config = dict(
    n_experts=32,
    experts_per_token=1,
    balance_loss=0.00294,
    balance_bias=False,
    router_noise=0.1,
    init_std_router=0.015,
    lr_router=0.000749,
    vocab_size=8192,
    norm_eps=1e-06,
    batch_tokens=131072,
    seq_len=1024,
    train_tokens=529900000,
    steps=4043,
)
Below are experts of layer 4 (counted from 0) of a mixture-of-experts language model. Rows are named router (the router's row for the expert), gate (a neuron's input weights, with its number), up (a neuron's input weights, with its number), down (a neuron's output weights, with its number) and show model dimensions 0-95. Each number is 128 + 24 x the weight over its row's rms, rounded and kept within 0 to 255. Numbers have three digits each.
After each expert's rows: a language model's description of what the expert responds to; "mostly gets" lists some tokens that are sent to it at least half of the time. This comes from a sample of Wikipedia text that the model never trained on.

# expert 27
router:124143114107099162120160096133127138143129126119122159108163182144115101136139109156124134095096132162146097145093147131137160109116123169142095140155104157182102167127130153125119134084096110139137127139111169154117122138126104113106130107117082173123153173148123126132099092119094115142
gate0:141166095107129091116130169171142079127141107122149072155115132159131124092113148078103116167166145146105088105163124173141107148081092153108112144148088144102078114154103132147161119114143123139102122164121122102109100185162142125072162143124154123131135121126111098107120156113145107120
up0:111132123126138163156137095070152183139131125125150177103162111121103149150151127175160125130124098122126193147106093109123126123145154104135145106144109120136132148109140137140086174127099142136140119117148122135076162092113084125153104096126142092119099115136130144134141103132128174084
down0:119169163088123130106093135143155159165114145110138115125103098130097126110073081112116143094122118118143122098175125127133147110140120151144100174143119158074147132129105164116120134112102105164099137082164128130109099141157086142085095134120159125112124125150127116111134142169110138131
gate1:111106125140151093174113111087063093117130165145153134126141116126160126141084129162140124094106132157150101135107174143154157106082118115094154139088144164146115162154111137094070131138144097107153133152085142122171108108123117097120147161092172111161127131117150075134133125122107139135
up1:117151161121106149145109130146117059136144155094127150124129142174110121141171141086161128143143164088148083133114108140129104139121154097105174126134128123126134152085079091135094141096109135081144128146141114122152127092087121158143119125091169115123092154121174113097134121117110181125
down1:136130128138111069167156143159089115136139133115152135137136146135148128101096114166109101108154092068151100104132159130149121143134104112115066144099113078129121112135127052115155141147077132163077167119152120107063084123118128084139117140129145104132112113127125116096074093157129137118
gate2:117068112101109141079164114076146115130151159105099090113103128138073112118145153088114151110101113130125153136142133150135149157101157128127123127111153112096079145136109129148156117089120098114161083145108149129167117122109074121115137126134141141110144135158117166159115179129142198133
up2:151152120105120127142156099135110128103099138145140109156154177093161183108132102136138135142132138135127145132111173127111115126089120179091097094152133114127129140094121150125097111133123119160131134102136181133105177192148171145123080141112152132098112110130102110145098089141158165113
down2:123150139096144157147138138182157128096155079077095130122134140113067149143069112125126115120124092106150110138135135097126126107123164114146154114124161133133115127146122128087113122136097139099134123155158130154125158118157117127138111187155120096120135144152124123175085105161085108134
It responds to: Hyphens inside compound names and words like as, named, called, appointed, elected, mostly after served, was or known.
mostly gets: "called ", "named ", "appointed ", "As ", "elected ", "due "

# expert 15
router:135104125101128122151185147119103153136163127112145109161121088143107136164079139115135134130148146146101201106105109131120099140119104150117090133146108086184161165156138146099109121156161124117108093129143144147160118115128149170112117099127114164123105158136102132090139143096151127129
gate8:114100104143117117121107122118108113133111153148143157143113106140081127130107151104138106125114086103134106104127125125093100093099139162137126143117138117093191143130091089135156148135110123090127171082061118125151156110129120124096110122145117094071155083137136157100113143208100130120
up8:113158153116140082156118143130150162130123136114097099130116175127170169156150108173119151158140159168161134143134114129162170138150121133099107142124142147148094120153160162121130143115138152149105109172168130121132128160130158149151168135118134147139111131118109102151127135097130149111
down8:118111126132162134157148113087127102144132156119120144118128107155143102088066096125124140152135086059136101062103104141122154150096119158151118130094117106116162129122092131139122157139118128089101112131079142106185127134137147142145131119151114135107139141123115133125127088151131133091
gate9:126161145136105150163122109092147093120109092158131141132080130164111111095131077145079146182134151173114119115072124154143148141141091124117128116136085171150101109142121103137148160177119122132122102149087124097133162138155135160114086142134193125142125142116154151154128136146127114114
up9:136085152079135101135101107146113113188092130160112124119145140146149107128107138102161079124152141131137110111127113126111119088137155166144141179072149120146133135116138122124161136127091121135114153171148122152098112135144192139158145126152135133082100078112145136114122134143139147120
down9:118135128112162136082157117157129139135127113136159145104178128162157117145128114121111102162110116127146116156139122088130133156166165118143156095156138179138159136125097115159121117096076136110072108124154124159127154117077081134142128133113142119159168147157113154122096144095103133138
gate10:137121140155154126100130161142122108145137117136126117137147134109136113120199173088087131134118120176095145086182127150139148110168113168104103113108138100089107118159097154145127100106144151126118146136110075171120121114111116110133124154104107110142109083141128162138153141106092155148
up10:151105075140070125148158129104099146104145157151098121131128114129129113090096091165111110120109136109137118079077124111132112162130128099129128158162118128116106128129126120131096155140126147136166126150115161090145145163138123138143131107137135156114166161126117084101121113128151120088
down10:141170099169127160072154153176139145132140134149076093122159142111153116107117126111129099155109087069119126132170100137117121124103162095155178135094148143117121144120107127135146131143155137118144167122121137134143154140094115140136130130125115150154087139154103172163119137171160119133
It responds to: Articles and possessive determiners starting a noun phrase after a preposition or verb, such as the, a, his, their, her.
mostly gets: "his ", "their ", "her ", "His ", "entire ", "Its "

# expert 13
router:124135154140142126130134132129139150146181111101130093116112106116114091170152168159096142140145154162152132138157113134119095107124146082121132105115123091115111116100111157144131121088128122143083136119160125168110166050121129167133081153180102102160123105138097118116126109108124110161
gate3:121053134143150132113141118107118141120151103167097158135120169149156072137068106105166109117128119100111150141108151163137114103150130112114132101083101126115099138143146139110130090071087128122115113140133132078162125126104098148119105146124149155164167168083083128072144118130143143141
up3:124084159129161122103096139126153135121182125105113122130127172156129100176073133165132130106121115125121151137119105179146140142161105112120134152098111130085094148143173101103100137084101146157118110144135140103141134121107132149086133124136147142152185131106125078079173109086167149109
down3:138123118118104138139123106092100162112128143151132099124096118136119139134109168119085111125136091153074156119159125139147170165082115106094103100142156118132113159106140112150110129185126160137112098102128148148125067087151149128130114091084121140109147161117122146130136143109182129161
gate4:133107156099138130105144116108121139116120103135157131154086125121124149136186142108048096193113146107113121098146106134131104129110076133088114125084154137135141120156110176134110124119140095118128157122123166110097121129136103141123168162143101155115164149103121149153100121131122091082
up4:141169087128120080168160125133156170141137178096113110103138155139120152136127089128173162133136118162121122100088116086096122134129122109138077130144107168128129093110165121110092097116141105093167126133101129114117201154143116143156095097131129099139145131128101091123128135107135132134
down4:153160111109078127105147107146118148147093140118138121123150116116109135161106143141120125117099079118147152081110156128121121124125114108093149127160107105121079107118095136115119059162063080128083148161121065112120132144136155102135105156120151146116082129148086132116163147101136121105
gate5:120125127148156140088154128122109183114137110129105094105128138109104114143080138087160123105126128137106089084131090097143104129167113085096135096098174140141129114121134138160083110155145142154144121159116113118117112094146111123140139125129099129127128117143129111158119145173163134099
up5:130136146137143118098121054106141133109109090121115092133124128130109125133098104136111141147112117091177160097056122128179153118133116102147106147103113132091120140116164158135107124145151111099127156094158115099128120112147160144130089121140188135131101136128088142144150120115129128144
down5:080132129141143134126147135119124163134131135115150097138179148170096160121148158106085100110163131120204132090105126118163142104150147138148117139077131125097094151122061136143148161145154113144124153084128128100125146124149116132140130133119189158095118115110133187121124150119100161124
It responds to: Word-initial prefix pieces of Latinate words, such as Con, trans, per, re, sub, inter, exhib, as in Concrete, renumbered, redesign.
mostly gets: "Con", "trans", "exhib", "exper", "Spec", "per"

# expert 28
router:116101138122124108151104119153120126115128117141102129126104143146093124164117137133140150138145121090156087132129139157145107103094122127166112150129146088118124189099081096110107112148102162093141152096145152141077162119116157127108121144145149119096137148119130126112102173171179147134
gate0:159112149136154176125145134078133139132120087120109085115136117147111130142145121099075115132107074125111087115129104143150154149123081088143097118143146110133165161156142145124157106120132103136154105121163183096177119156158155145073151151139121114123070113106132124119128152172139118133
up0:115167152083099090128097125150138148121142146124140138139137143109130128139122151143149110152149179144143134096150165122134155118136146138127143121118119153158121090095110106131101167087119123167106134136108095106114154095122104142140092119063133125146187138138108102126137133117128139131
down0:084167142132117104169114114112128145097154076118122121143097136127121131124129134151152107113116115108129118163138123149128144111114137114110110132172204158171114150093082102147151129133134140140126137140128119101093143139116107122085154128104153111148162138075143122114118073151101105091
gate1:094145114100115109145116151119071107117099173131129100135112102161122149116137127154148103106154128139149124115147136155161105141148180137156132128137117113133129103148128121202130120093112130131157141121147099130091126138055141131080151125142161149112113142164101104160150153121145147135
up1:099139124126143137156131101103163112119136144146156137126100109085109090158099109115082099127133118129133090099118159140111121105127176088090114100174130075122153127110168135173148118124115136177147166113143130128107164089104139115133109112119158105128101139127181164108131074089171141154
down1:148113087081131133154113125114100112105143161188147159098098109096124121143149121144143166146096129167101138148131135148143137128130114154141141098136110146162122095113078135124102131136117131140189120122145138161107107101111101134160090122151136146126143114137122127192105140085143095089
gate2:147118086107134124141144174104146087121130118136155145081135134130134119109121113123095116109149148149181131101125109129131090136134114089125133103124168103118151093138142140109105115127168120063170142135147125119109133110133189121131151111110170090133131099107112151084143108145158096123
up2:113125129147117128145116128098151115132135137093173155093128172103131156132124127124093180141086122142155124116136159129113120130105122116114139120133132102092095146149130165145114087111199097099133150105120126123149179129115114151130182079152164106132111073092103183094105152150165108121
down2:166120163125073113126127148155112131145112131137083143136154097140152116151124138098131125111130121159110106040124130094116104103124099130104116118129137088119081074128111155131128134179102130126120101122114112152134131102159129140147102123126142095141109113135127144115139103115132116130
It responds to: Opening syllables of proper names, mostly football clubs and players in sports articles, such as Al, Vol, Mal, Bel, Am.
mostly gets: "Al", "Vol", "Mal", "vol", "Slov", "Bal"

# expert 6
router:126144155163136155120109138144164121118080142094110122157163090166137155119151144121142170152173098172125130178093151108122117129085121118153116130110113170110093107111147127078107126111110095132113119094126111144161111170152146128124086131166120130102110152104105098130154080136114143150
gate3:151101103083131090125096153111152165080139134143111129137166123130140137083129109149136152115152130151110124156136176094031135125173153143082114096069132124155110086124141150082098121138129124113093148108153148133101113120078122186141143113113159135110140120132080132149090140101135108119
up3:141101124107151100136114155111182150100138121153102135137115115124130125099137143172097208133125103117113133169154144121064121126161158119094110109086135150132098107139197112113107117134141139133113133116135126134076104154076122155176140074129136136120143102132090132121094139102130115107
down3:166100105124109145188136160161126134112148153153146107127147130149143132168120144112116120104125138117135130150119134101160075161098148177138142128128128128115159115105138153152100083106124163124199110117170112154180143168128123163111120099132170109138110160120148151129129099155105142101
gate4:132124154122074127058159132106125117153157119159077153102131153131156106130111146106153094173134147192161137115160107118135138135112118123052165137140114094108164133164105110160118125111130147104133119129146114109134146162147100105143114135129131136113105134139106144101122136142112138117
up4:103138125152134170137134140182109104146117157095147110154110119146139167163158123135158134108097140121082148148145172141118136095116116098100177127148110162128062100164149131137113132145143138136146140128134119107111102110177099145142106135144102166132103172145139106131153107148149128126
down4:203134133119145146107116116160132135155109112125078115118112181123121144093183109086118122100125103130117130113116130118137170142145095083128139081148093129089122096137114119141155158151116088172182099157129121106144135116106106149182098099106144110129114150136117126122116125135125138144
gate5:154119144129130120136145112134125119143127181151154083132126122151143143118115096139145109120104151123085170138135090109125112125151147146134148106122181145135113093148116076100123130156146132142092137102132190134125112095096146136125116133139134104151105137135121155117111096134139126085
up5:131135130105134119140146130161111160141132171150118163131126130155125086145132143106143146115116129105090092114129170113119139142105106092168158114106129115135140117116114128133106162164117117130114174110112153133113127108085126122113147093140172140088148156108129134127112126133129147182
down5:120120121114121099121111122134124168097105166147182121144165129144166180131135083176090141139154141129136130122169132118111088170109054124111137111099112144107101117141108143147133119179132142139150119132105094140138115147137115124097143079118134132144122100119123095111152122120122144136
It responds to: Opening brackets and parentheses, especially in chart and award tables before country or certifier codes, like (RIAA), (BPI), (Media Inspector).
mostly gets: "(\"", "[", "(", "^{[", "(#", "( "

# expert 31
router:118142112111115179080135119154116116113108111098166114083125111143116143112133114091120168168166121139084156125162136091107149122145095132088164138121093081132121133119148124096120126097172097156136178154112140142134121148146138124158131160128097140133121161132092106124110164134108158124
gate0:128125123098132135111108106155142111075144123133126151115135094150097134137155133095100101112139170149125144130122086136127113135131164124180126112114115115139104162125155154094115110136152149146092107086117125116122133101132138102192129131116118103145107094158140146116170103092097049127
up0:166157131096128138144151075088148101135078133085099152154119162137140127142145119162178145156146133116141112125101147151129100128145101140130110116133132148141159114106113114171145133129127134090166121183088134135125112142139118141099129128119135152115139147058136103116112166128124152169
down0:103107116118175121103121130085173125147139152144083152145113160089075122162077151145136114110090140133140129137186124098149106132145127129112093140103118164129140115107118150141154128144091160110086146111148111125120094126126099129130111083105149136159138071099171138155159088116160119121
gate1:123121095094080164123137148122120148088108134124106144114133117062103115145179104141121114132172124152106114123130120098119144112142139156156144117084124114132138107148143191171106126131107122150167162142138124157128138148127155083150119122126143133142123143124115137149107119122170129094
up1:119141113079148115142132126117132164109128133118145144137153099133092152169160118147124108155155143155104143115093083091095159116108137136130140113123102126181126107192153187168096152133116106149091118130118125101161137112132131090164099120120158120129116119079091123143128130118098125123
down1:122092129081104176146137142144136138100154133093103067137163131133094144182137156106067124091142152119138165127163137136103162111130122101142102165136119149159101172129133154173136146108156115103120146162117185166184165115117088151119143114130164103163108104109115152119119138142143107149
gate2:115146090173118104155163085147097111110110118139118101123119130109111132136135126117161110133164116140094112133110154163103110139171157125117134099134113153126128144106132110148133131165096124142133126127143153131151104095099132089113124123082132144109124075129113126143109134105140123143
up2:145123161111114144154093143100170142139131110084148136127157117147125154098126143104130099128129105156147120143147118101126142152128107121115107131131158084123119120181149136125150113128153135126118113122126096127096112155155114101161161139149143129162117157121127114149133143158150126144
down2:152103139153121111161185166123125185123160131111168163113175093115172127108156157128132090131155141151141131091128110222142128142144145152136156107156115110113137116137143165108125092116106153123090135143115139118124149136116158127103165141127112118142116110136098139128171117175096116171
It responds to: Line-start bullets, table pipes and headings after line breaks, plus infobox fields like Born, Preceded by, Phylum, Clade.
mostly gets: "- ", "Phylum", "Born", "birth", "Clade", "Preceded "

# expert 1
router:104120071121140097152148121123107142129106089121163142149102143116097106127107121154106110102132136117123120105166091098124116121127081109111144124122125144088174112138115157124128135152100177151122124187107109124136152128088086091146120108130142132118144116130095150120134101120195120108
gate14:169103140112105131101129097112158165116144153124162126143099149137104079134125136122168131052116094110119129158106158094133128168080115176139147130133109160139092145127098096095157118100123119174138122153152138108106132135082127095084094134163150119099127157157148124158104119140097115123
up14:132114155146157167136174156145122116146125114154063091105132110113152101130121177116129125153154128130127107097152108129155076135157162143112162103098131144146093112136102137096118176097176185143121087123115144143103078140148118120123080157142093087138116108163110132110134134111119117145
down14:116094128163130147131185148143120119134122112147088083107132172114139138130088119107153140113143165163117141115123130118138145119109165095140140112170131167149113157103073145117151112120113077117126143111112143168183134109134102165128155133168139135172093142154171136156150122165169106130
gate15:132105144111108154118155152161115129114163081126098156092146149153119171135140151106141113114130096096148175144097167100138100118148085149091119139142126158128148150119131127096135112127124138124153118120105094132139103120125127118100170121114099125148156104143149101131121136106141139095
up15:164134123146118169123148131172072105084108120127103162102133094166114152123130068119130131135148158118112126108121184125130116119096090151107140112122084097132138107115137107110100082160127119128102138152123108150159105117153141089106150132071091115137145115129161125135133117125159123116
down15:138161111138162122113105102090112095169073150135159153141146144076187111116137118103135145152169128112154132130104151155158106111092108148115100129124065121147099096120116116113164136110170109135163137175121119160170084104147109148099130110155107157166143158127159156154132105151106139116
gate16:118175093148116139158136135125112137112119108125122132172122099171125138119132103137116122127138172146128115119128131135099131115169080124130054080139139124149104119183137138107097133121092096115130116142159160151064139156141163154158119162123138157155082094145088082130147122176115109149
up16:138128123163134138204144122097115143122116159156105116109174108122140106119095110112122134144121067147117155155097152140151115145101135120169159131115172162135087123150121190112092134100099111139126109111134145101114176113116112130145173133125124121153166115138156158151119120091137132113
down16:078122143131173123190123140088121108163125135163124147115142144056128115131124125175130125128111123125132127106115130119124128141156153075123105139097151140151131156116108136106140098115102125135171111105133153096132171090110081170164147128136157105099144151152117142128130139114106101094
It responds to: Word-final or inner pieces of common Latinate words in prose, such as -al, -es, -our, -tion, and comm in accommodate.
mostly gets: "comm", "ror", "resour", "development", "our", "ature"

# expert 24
router:130139129114128080128160136125119110150152134169112143138113163115118132137128131104126114156073147102150139100110132093137120128097156107118074159151142166110087103130106149127143098125104094138190090128120085180118159131107148133131143112149099136160167130148128158135104135157088101122
gate3:133109138190131140134141100112065165107127143110169117153126131119117093111141079115142124143117160163139150103151136105152135163131144098110121128114118151120135091120142157106097099102119105120130133135112103104086146151101115118127155164143153139105165153150103112160142114110127029121
up3:087107152125106136094112108108172141123173123127107105107108064112121125162100097165146137137119088120118123162122135180092157119133118158141121151109128124124131135112112115098132142155131103158135125133165152136151117072166149110162123104132093137144080121142128174118142148126135190119
down3:121109109115138126094135119121113150149157123155100145105128134103138113101128163119156122168118128114142146131133171140187132134168131130175109175127126147110155126112158180116161150105147111141182103117116164123121111152104116112155142136123147140121138125146160152144098111118118112125
gate4:130113131084103123097145124142107083143117146159116140128138137122086120119189139121085152143106124133100117121166119169116087159157123107142162119140127130109166103137093139161149116127178108104125100104118130172129144127109119124134165155139160125163157119141143155139181135127119157093
up4:157179098126126111172108165109144159126163104095108130192079122166137118133104118132141100131152144138155163111105131149097132072153076113154111104110123125144109174131184115169153150141165115159143141131113158084129107094101188129117114115149128138163139094127125149099102137119095114116
down4:122126146099124111145125130120123182134099136142171122168097104156165127130090162138137127145163127120131121100144092135135138200149097141094111128164101122162139158140141183145111179108156102167155152162100133128125091154088127132154153119173094128089149152079163150123070120130131125114
gate5:068172172156100147153088107134108174163129102113149124102115130142122158160110137163089142124114098138111121125126147088130166110125124159120092105105106112160162132142103103141133147129094153116099119138116116118149124155137160147137117100156128112127133068081143145080091130114147111153
up5:151080080113133151148136134139104159101093133125124143132124118115113140060135119123143155129158148136132156175140090141104126159106154113112136157146138170125137106122167107134107144118136081158162119120120110110131099092128124161100100148106134158166101167138111116111198175142145141111
down5:159163113113095128143144142121149117099145138150122146126075097169088126140091133146134120132097150089107163126146108203166122117108122121097124093167136142109113145143164116145137150129128126113147112121147133125140150162165151126158110117124160135158120104129149125121162164127161149126
It responds to: First stem pieces of ordinary English words, often legal or crime topics, such as leg(al), jud(ge), cri(minal), alleg(ed), ter(rified).
mostly gets: "Leg", "cri", "alleg", "jud", "conf", "ellig"

# expert 12
router:108147127137098151141098132133149134130164106158142111144135098089130119121082112108126136105118077140104158153121141147118162114149151095115153149100128139083137132077075156130138125113126124137186125107157117117137183055124142139126159130081147097100122115150090105113130115154179085115
gate8:142099113119119139172154126151144147112130136146115132145117090168124148154097153102108130156168131152101131147080144140100158128161122126071116142107125141130127142101143110097118128104119125103129113132170108130149149151102176086128127117130098134157124114118124126141092167126125093129
up8:143119122106141211090127147122096124151148106142144170167079082150168149125116094147100094147136116124117135138125102151117094130151131135113123131089153130108130158076161125105132101093098134082161107157106155130104127092140132164134159115188145114124117098125093082121100152107105097110
down8:136144119123132147092117162119140144121130142144105140182113126098104111118145168136148108169142142133161123175176145106105130135142110098125141135160185116119108153174122083130124109127156149127139100113151110107171124129104165135088131121151100168126139130154112112143121159133129074107
gate9:121133135132162164132111097115084131094094171171123124141154105127141136135159128123127108158086152097160150146149127121133158119189084146146103117112104158088087140120128105122168157085132132129192106107149164113135125110137110130138126138160181158108099152138112143120124125164144084151
up9:142157124163112106095127147112093139117128139106133135083080097145122144144126133136130132122148107099134165118091118092133127131142122118122141168106119147136138112175104180111139108109122134136056175177101123100131141125079108095121132148096142141144159160093135141101133126158112184121
down9:186151115121114104121122120123099121148124127154144113080150167139145153163150117165115116105127103124116102122118122093103120138138130130128142146118159136114160131169143187140123155152138147099117119115176153115171087126120098060134155091126119143173125133155092129125162102152130149120
gate10:157077158094131166122100110083139086143126081120126130169133131102081141124144132102110191123086125123114196119178122146176121119158119137108152155130114121125147124164117159120108109133141119152150141131088123145160105105114160098159139148106117143131104131129131106137090064153121166108
up10:087150151131097138145089122131140161144125146126114144140094171131102100104111148143150124132156173125144147130122141099158123164143132105133179154109120167097142172125111147128121139083086084126129137155137126149168118093097145106110144084090148114135140099096145135139133102165127114111
down10:136113099104142083140132160113118125132143126117076140114133137100126104153095115093111081131125106126174095115148117149106108125167142159145108168103117104105104111118142111141153100118134084147105137129112149146145088119086150157108122093115136125103121146111159138098075141130136109076
It responds to: Inner consonant pieces of rare names and scientific terms, such as l in Mythlore and typhlops, er in Theron, ph in genus names.
mostly gets: "oph", "l", "ss", "b", "m", "aph"

# expert 25
router:106064104134075125150152142098132133108120114126152128149120116099123105080154139156133145131092132126071118092153135140137159132098148139145119103119163144110124146154116140142113180148103106143094124118159134123126146145083128129150106155117118142177127115123170116135166160146122118076
gate7:154117154123123106119119131083105203159117144144112122123128116115163151147146116148100116152097146156132112132107082166108160112155161132110161153146100153146165087158181154155108108128130130106148089143125148141133110143145134166091109130171126116135123125114136115118115166118078164109
up7:142135118132161152164135124162148089096161098114156131146120153134137111094066137107158151098152105139134137125135195117150110133082066102140102110117114118136104157130049111100126152104112126181146130133134121113147145107137132093174146110089135137145164115126150142126121128118177085131
down7:149116126105142139114091161108136177097151138112159145152143130164169121135114101138139145120160158170095132152142129086114153157115101143125116126121163101092150145124147114160134143137109120197134145131142127089152131153112132128138162108116110140137118159142094125164138137153136120143
gate8:123152136167124142163137146086130123126073103119162178117126145161148094157157131112087150095093128095127156121101139091136121174127133116116134139103157117126095161093101097165147169090114130132152111135112130086150120128116124155121105137140144100142115115124105094130101118103101135123
up8:129129145084144127131127122135144126144145125146097121143115116085090108114081104130137075161138149106136108134113161165110124129123140102130159134120095121152111099151168140091091115172137131135155144128146115163099150167160100082134110110128136147111158160122171150165150129143156128106
down8:112089107145141132113107111129158104112144142116162130134125116163107115086117101139161148118097105112122117136124132126167121102137110114118185156119118131146181112127121171137112133118095080128090143100181118143149108108152168096137099117175119137147122129132097137131149121163168183132
gate9:121082125089147126144156144127124154142131136096120143139117102124171092132179150128120119094079148110077128138138148103103144104109127122171156095136088105114100117122104106115099103124172119196144122152099151133163150129091152076105115158097118087157134131141118127093090090107144112120
up9:152155085146137148113144081144158116180126128135071145107174122123133142115138125142133162142175151123116120105110174125111141138097127123129141139080191132132182159128144151161134144147107123110139149154124119149117121126150142121146094108127149083155115131158146067179168165144137107145
down9:123132142145166124122156173130103132107078151112102159110125144146132113156139106160165112148159106115104176151172140127110143134118133156177126138109161131131140155117141164134113130153120138102120108166154103128126122157174172183118169118131162157155141126140107131118152130108149145094
It responds to: Root pieces of common English words before suffixes like -s, -ing, -ed, such as head, back, law, list, drown, attack.
mostly gets: "War", "head", "law", "back", "develop", "world"

# expert 7
router:118107103108116104165109122129109112116122162074146124126115112107080131126119161130116136161122171145116099106164096141129109125128102129114142131105147137133141182111169108162114134148124150106159139102108112101074122169099140150102121127122133127101114070135170133164122078141102150111
gate0:142125118081117124124108130128131135140122116115177136148120135151123157145160129115111167128124132133126169131168103105127122091153121124142103124084120168136132179128125137144162148125147115146154091101086114113113165160184149111141157131157147151119132148159153109123095147120094141077
up0:162148119137096105152092137110129139134113124129138125141183154123143164135185159113136126133100140125155104120168092112116144180131133104144150134138149138147174179104118123169109160124167135096106109108097114143142128161121118138172130098176168131148130110114150126142142158153096097110
down0:098124102151146135126178140166136098142128131126154087165165106132091066123136092126120102096126109118151130134133106076145108156174131108151136137090132103126114094105104151119145106090126145123151118134164112127129150128125103150154156129097102147144142150100090136116105095095108135124
gate1:136117150098134107120157139105113111101124108141116125154148112088138120178152157115105128132164123139118103132123110135087152163122132117113150159126161165142153147111109122144140170141113146120109126114120185114137170137121137152094110133145119080171119066112136138169101120103139075151
up1:134091135153130131130148116117165104130125114122125140071087107106155164136131126075143126175170139090088126133129131135144128109120142150111144169145140135100095132152130095173134135174127169159166114127147130095132116126183119111127126128136100129132159115098148101107123129088144110165
down1:121124169123164129120159136101105146161135103124112114116120120120114143164136143153098128119105166117136153145084152110089104172114127111143141112153171117118149087107160170117110132146171118115107167136122051118175115126103122153086130150150148127115109159115117081119141110130131136147
gate2:084089133124138087156122155161104108116125163110131172149130136123111130101134135106136132139156129101114136103122083110141106149142118111115131138128138097133147090105165114100150159173108135156133126138146157149118137117149100159123152078132127117119133142087102175143120124116131160095
up2:176113134113113057136165161128144160126150113109105156141188169104064093120143104149069123116146100092074151129172104111135123131132124105143142124111124135109161109094160125132124139116145165165117172132079103157123121155145109119139122153127110140115137140117154162113133148142121090109
down2:110113123154131122127120106097096143142142118143115138087119157128125135111125164119123145111134088094113105122093135130161134084150126144133086178136119124108101087137149132087136159120172135157144117130121115125093086082106097126103153134113109136127133136136087106097095113188119121112
It responds to: Parts of geographic names such as United, North, York, County, City, Western, and US states or countries like Kentucky, London.
mostly gets: "York ", "South ", "West ", "North ", "East ", "San "

# expert 3
router:127092156097145111081135158120144131090170119146094108114133145135087148095137142094124132137124150146112141131126101109142093127144097131147156111129163132136128126152150135101128132139161102099170114119147111105128113138107117162145105106099142145127115094114148114175141151133163146126
gate8:112106124104135126145103100138129121112110089090111136118107158171155127139112146104150128099119174113082139098127106064171132108184111137166127136168127109100159107096176146149074121103110133121128123141134110133147140113110108113101115134139138135100157132129102137087108114136146133112
up8:132132133119143146112165154089097116165111145131144137143134114091126135126155149138120142116142125124171113154077151179110121124108098124101135135074120160163095126192143064127175114169066143146123125163112123132113115165112136127174103129113108126123121130147138135163130120111124115178
down8:163110136134143071125146125122157157140139096124156135111128097104171154142144114158129096121138123145127110164116117088137158129134061136096140132198186109130154136123095112144133140126130156103142099142138097114133108113145109096144166157117106132152103134179179151118129151131156163124
gate9:140140111119113133163133072153181152117124132117129138145101145130127151161138101142166135173144104114134102152126092117109150119143122129126134159135142138166117151145103119120141097149152113096143088082119057102152117101123114121155154096143130109163105177115120103136155128116122113114
up9:121091121117126101147122198134122121165108145131144131124091145141123090133129144141104182108109135141127140115121117125107133148146130134122103109123110110125099107124083085132155145150105152167116158120095171145130138160120101163139114123150150141090156072109159133110121125154112114157
down9:074122125179134121143122119089125162118140163125158099135090136147131189164150089108157122129131157128129125140151125118075130097125138159158133175106119155160116131099095133102157096124144138150122123113110101167092068081111144152155113132095135100150108116142126108102077124133106096123
gate10:119086115122103142100131159156150097112139130158112130126152097136141156110088130096124137111094129113197167162115151111106092106144100144110129115140142117111136145113115140169112133143147135091114151149116090149136099127169132142124144139132146155160118169140147140097084139114139122133
up10:132174146135163167137110119119107165148142127106113120093095164111130122126181147137136121118158133154071094099111119141129147144120140106123160117109119129174132114153150112101123115129120099158138134114143207092129154096069123088126083114123093100126140080113087117159156117144098123105
down10:089114089140147120108077102084153138132112120116152110126110152085184114139163151175128148131100122120126149095127138088107111150092108135145122155141161127145142144131156116149077122091131106092139090150132120126129161113113095088134147125109126144164184142111139147134144102154135154134
It responds to: Opening capital letter pieces of foreign names and places, often Slavic, Romanian, Asian or Arabic, such as Kh, Zh, T(ârgu), X(iongnu).
mostly gets: "Kh", "Z", "Gi", "Zh", "Y", "Mi"

# expert 0
router:145103138125128126166113105127129057141140103133108142167134171128123136149188131134121122119130104158124102162148126131119069104085123153133105071106149141067103124119126101100138149133145099148132120123112112091163121096154134111096181172143131165124159145160095151126160116138126155113
gate0:108111122182121154177160168109079088100124111158085177113082169091136122152108120129153083141129103153082134100133137109151141139115139125129148155170161124152179112112109137093094124108109155136162093121102128120136151146155105133153137147094134162140090154121108129098119093135108114149
up0:138130137120117097095114110145152171171189154141146068100161120145151132083125157135136170106115118155177123152134134167093109131151117148127091143073120150103132144099137125156166102114192098131106151165113139129075115139116119111146122145149127096131161086099118123148190150119118138121
down0:122192131138179121142119125175092112087186147136097149143137129097122161121148150098148166151126168171143098134144146113110108123128120125102132122081160121186091124074124143133148136131125176183145120135120159128152140131166139152126107133125159120131126105163172153169112137093147098152
gate1:148139126134104127112121119151101106172157157174112101135132155116145115143098143114120085094156145100128071111110092160119082134072153139145116139112108121173141097148113134115108142082102114104116105129107131141160127125138109147098140157126174127107129125087095129160104137107158142122
up1:133163145122154146132103119124138158111122130097152153122154109147114120138150140091139158164091099180139144165128118111158162121171079139122144122136141150076130140118125123137134136157173137150162162136121130121136104134117107130165127127158122116182115142180167108091139112159108137177
down1:126138164117122137118160090071120159154111144097134129103137127120155176140117095159112176174119094187106168104138110099135114164113124131121132130140148135109141134104095137165135205125105142110132121140104115108118143144080129105192168076097136106129080099114093144136086108095088139136
gate2:126137066162125140100137132125073125116144134147128133119120145151127127135112085158110139124108062157119112120119106102131089126096125112159159153126140168098137113088088147106101133099097144173158129116148180110164127117080132082153110152133122145140154187124169184123133108094121147145
up2:148113143070136117128160145119165100076143137136167136146104143110138123127168120096128104129144146105099171156144135155073169144168101093154146154121138124130139148119152112147124128156139116123124116153114105113110151152166159143112154114112163078132113084101135096163126150179150160123
down2:102113118103115117155112159093103098098139114130086119116158111124143144112133131142133119085116153104138094131103106097095112099105159162080100106144091081102087137114090099117136105129130120096104101127122121116165127098169080117114114158101096087154151160084105108147140100159084146141
It responds to: The piece us inside words like manuscript, usual, user, minuscule, plus capitalized award or title words such as Best, Outstanding, Most.
mostly gets: "Best ", "us", "It", "You", "Life", "What "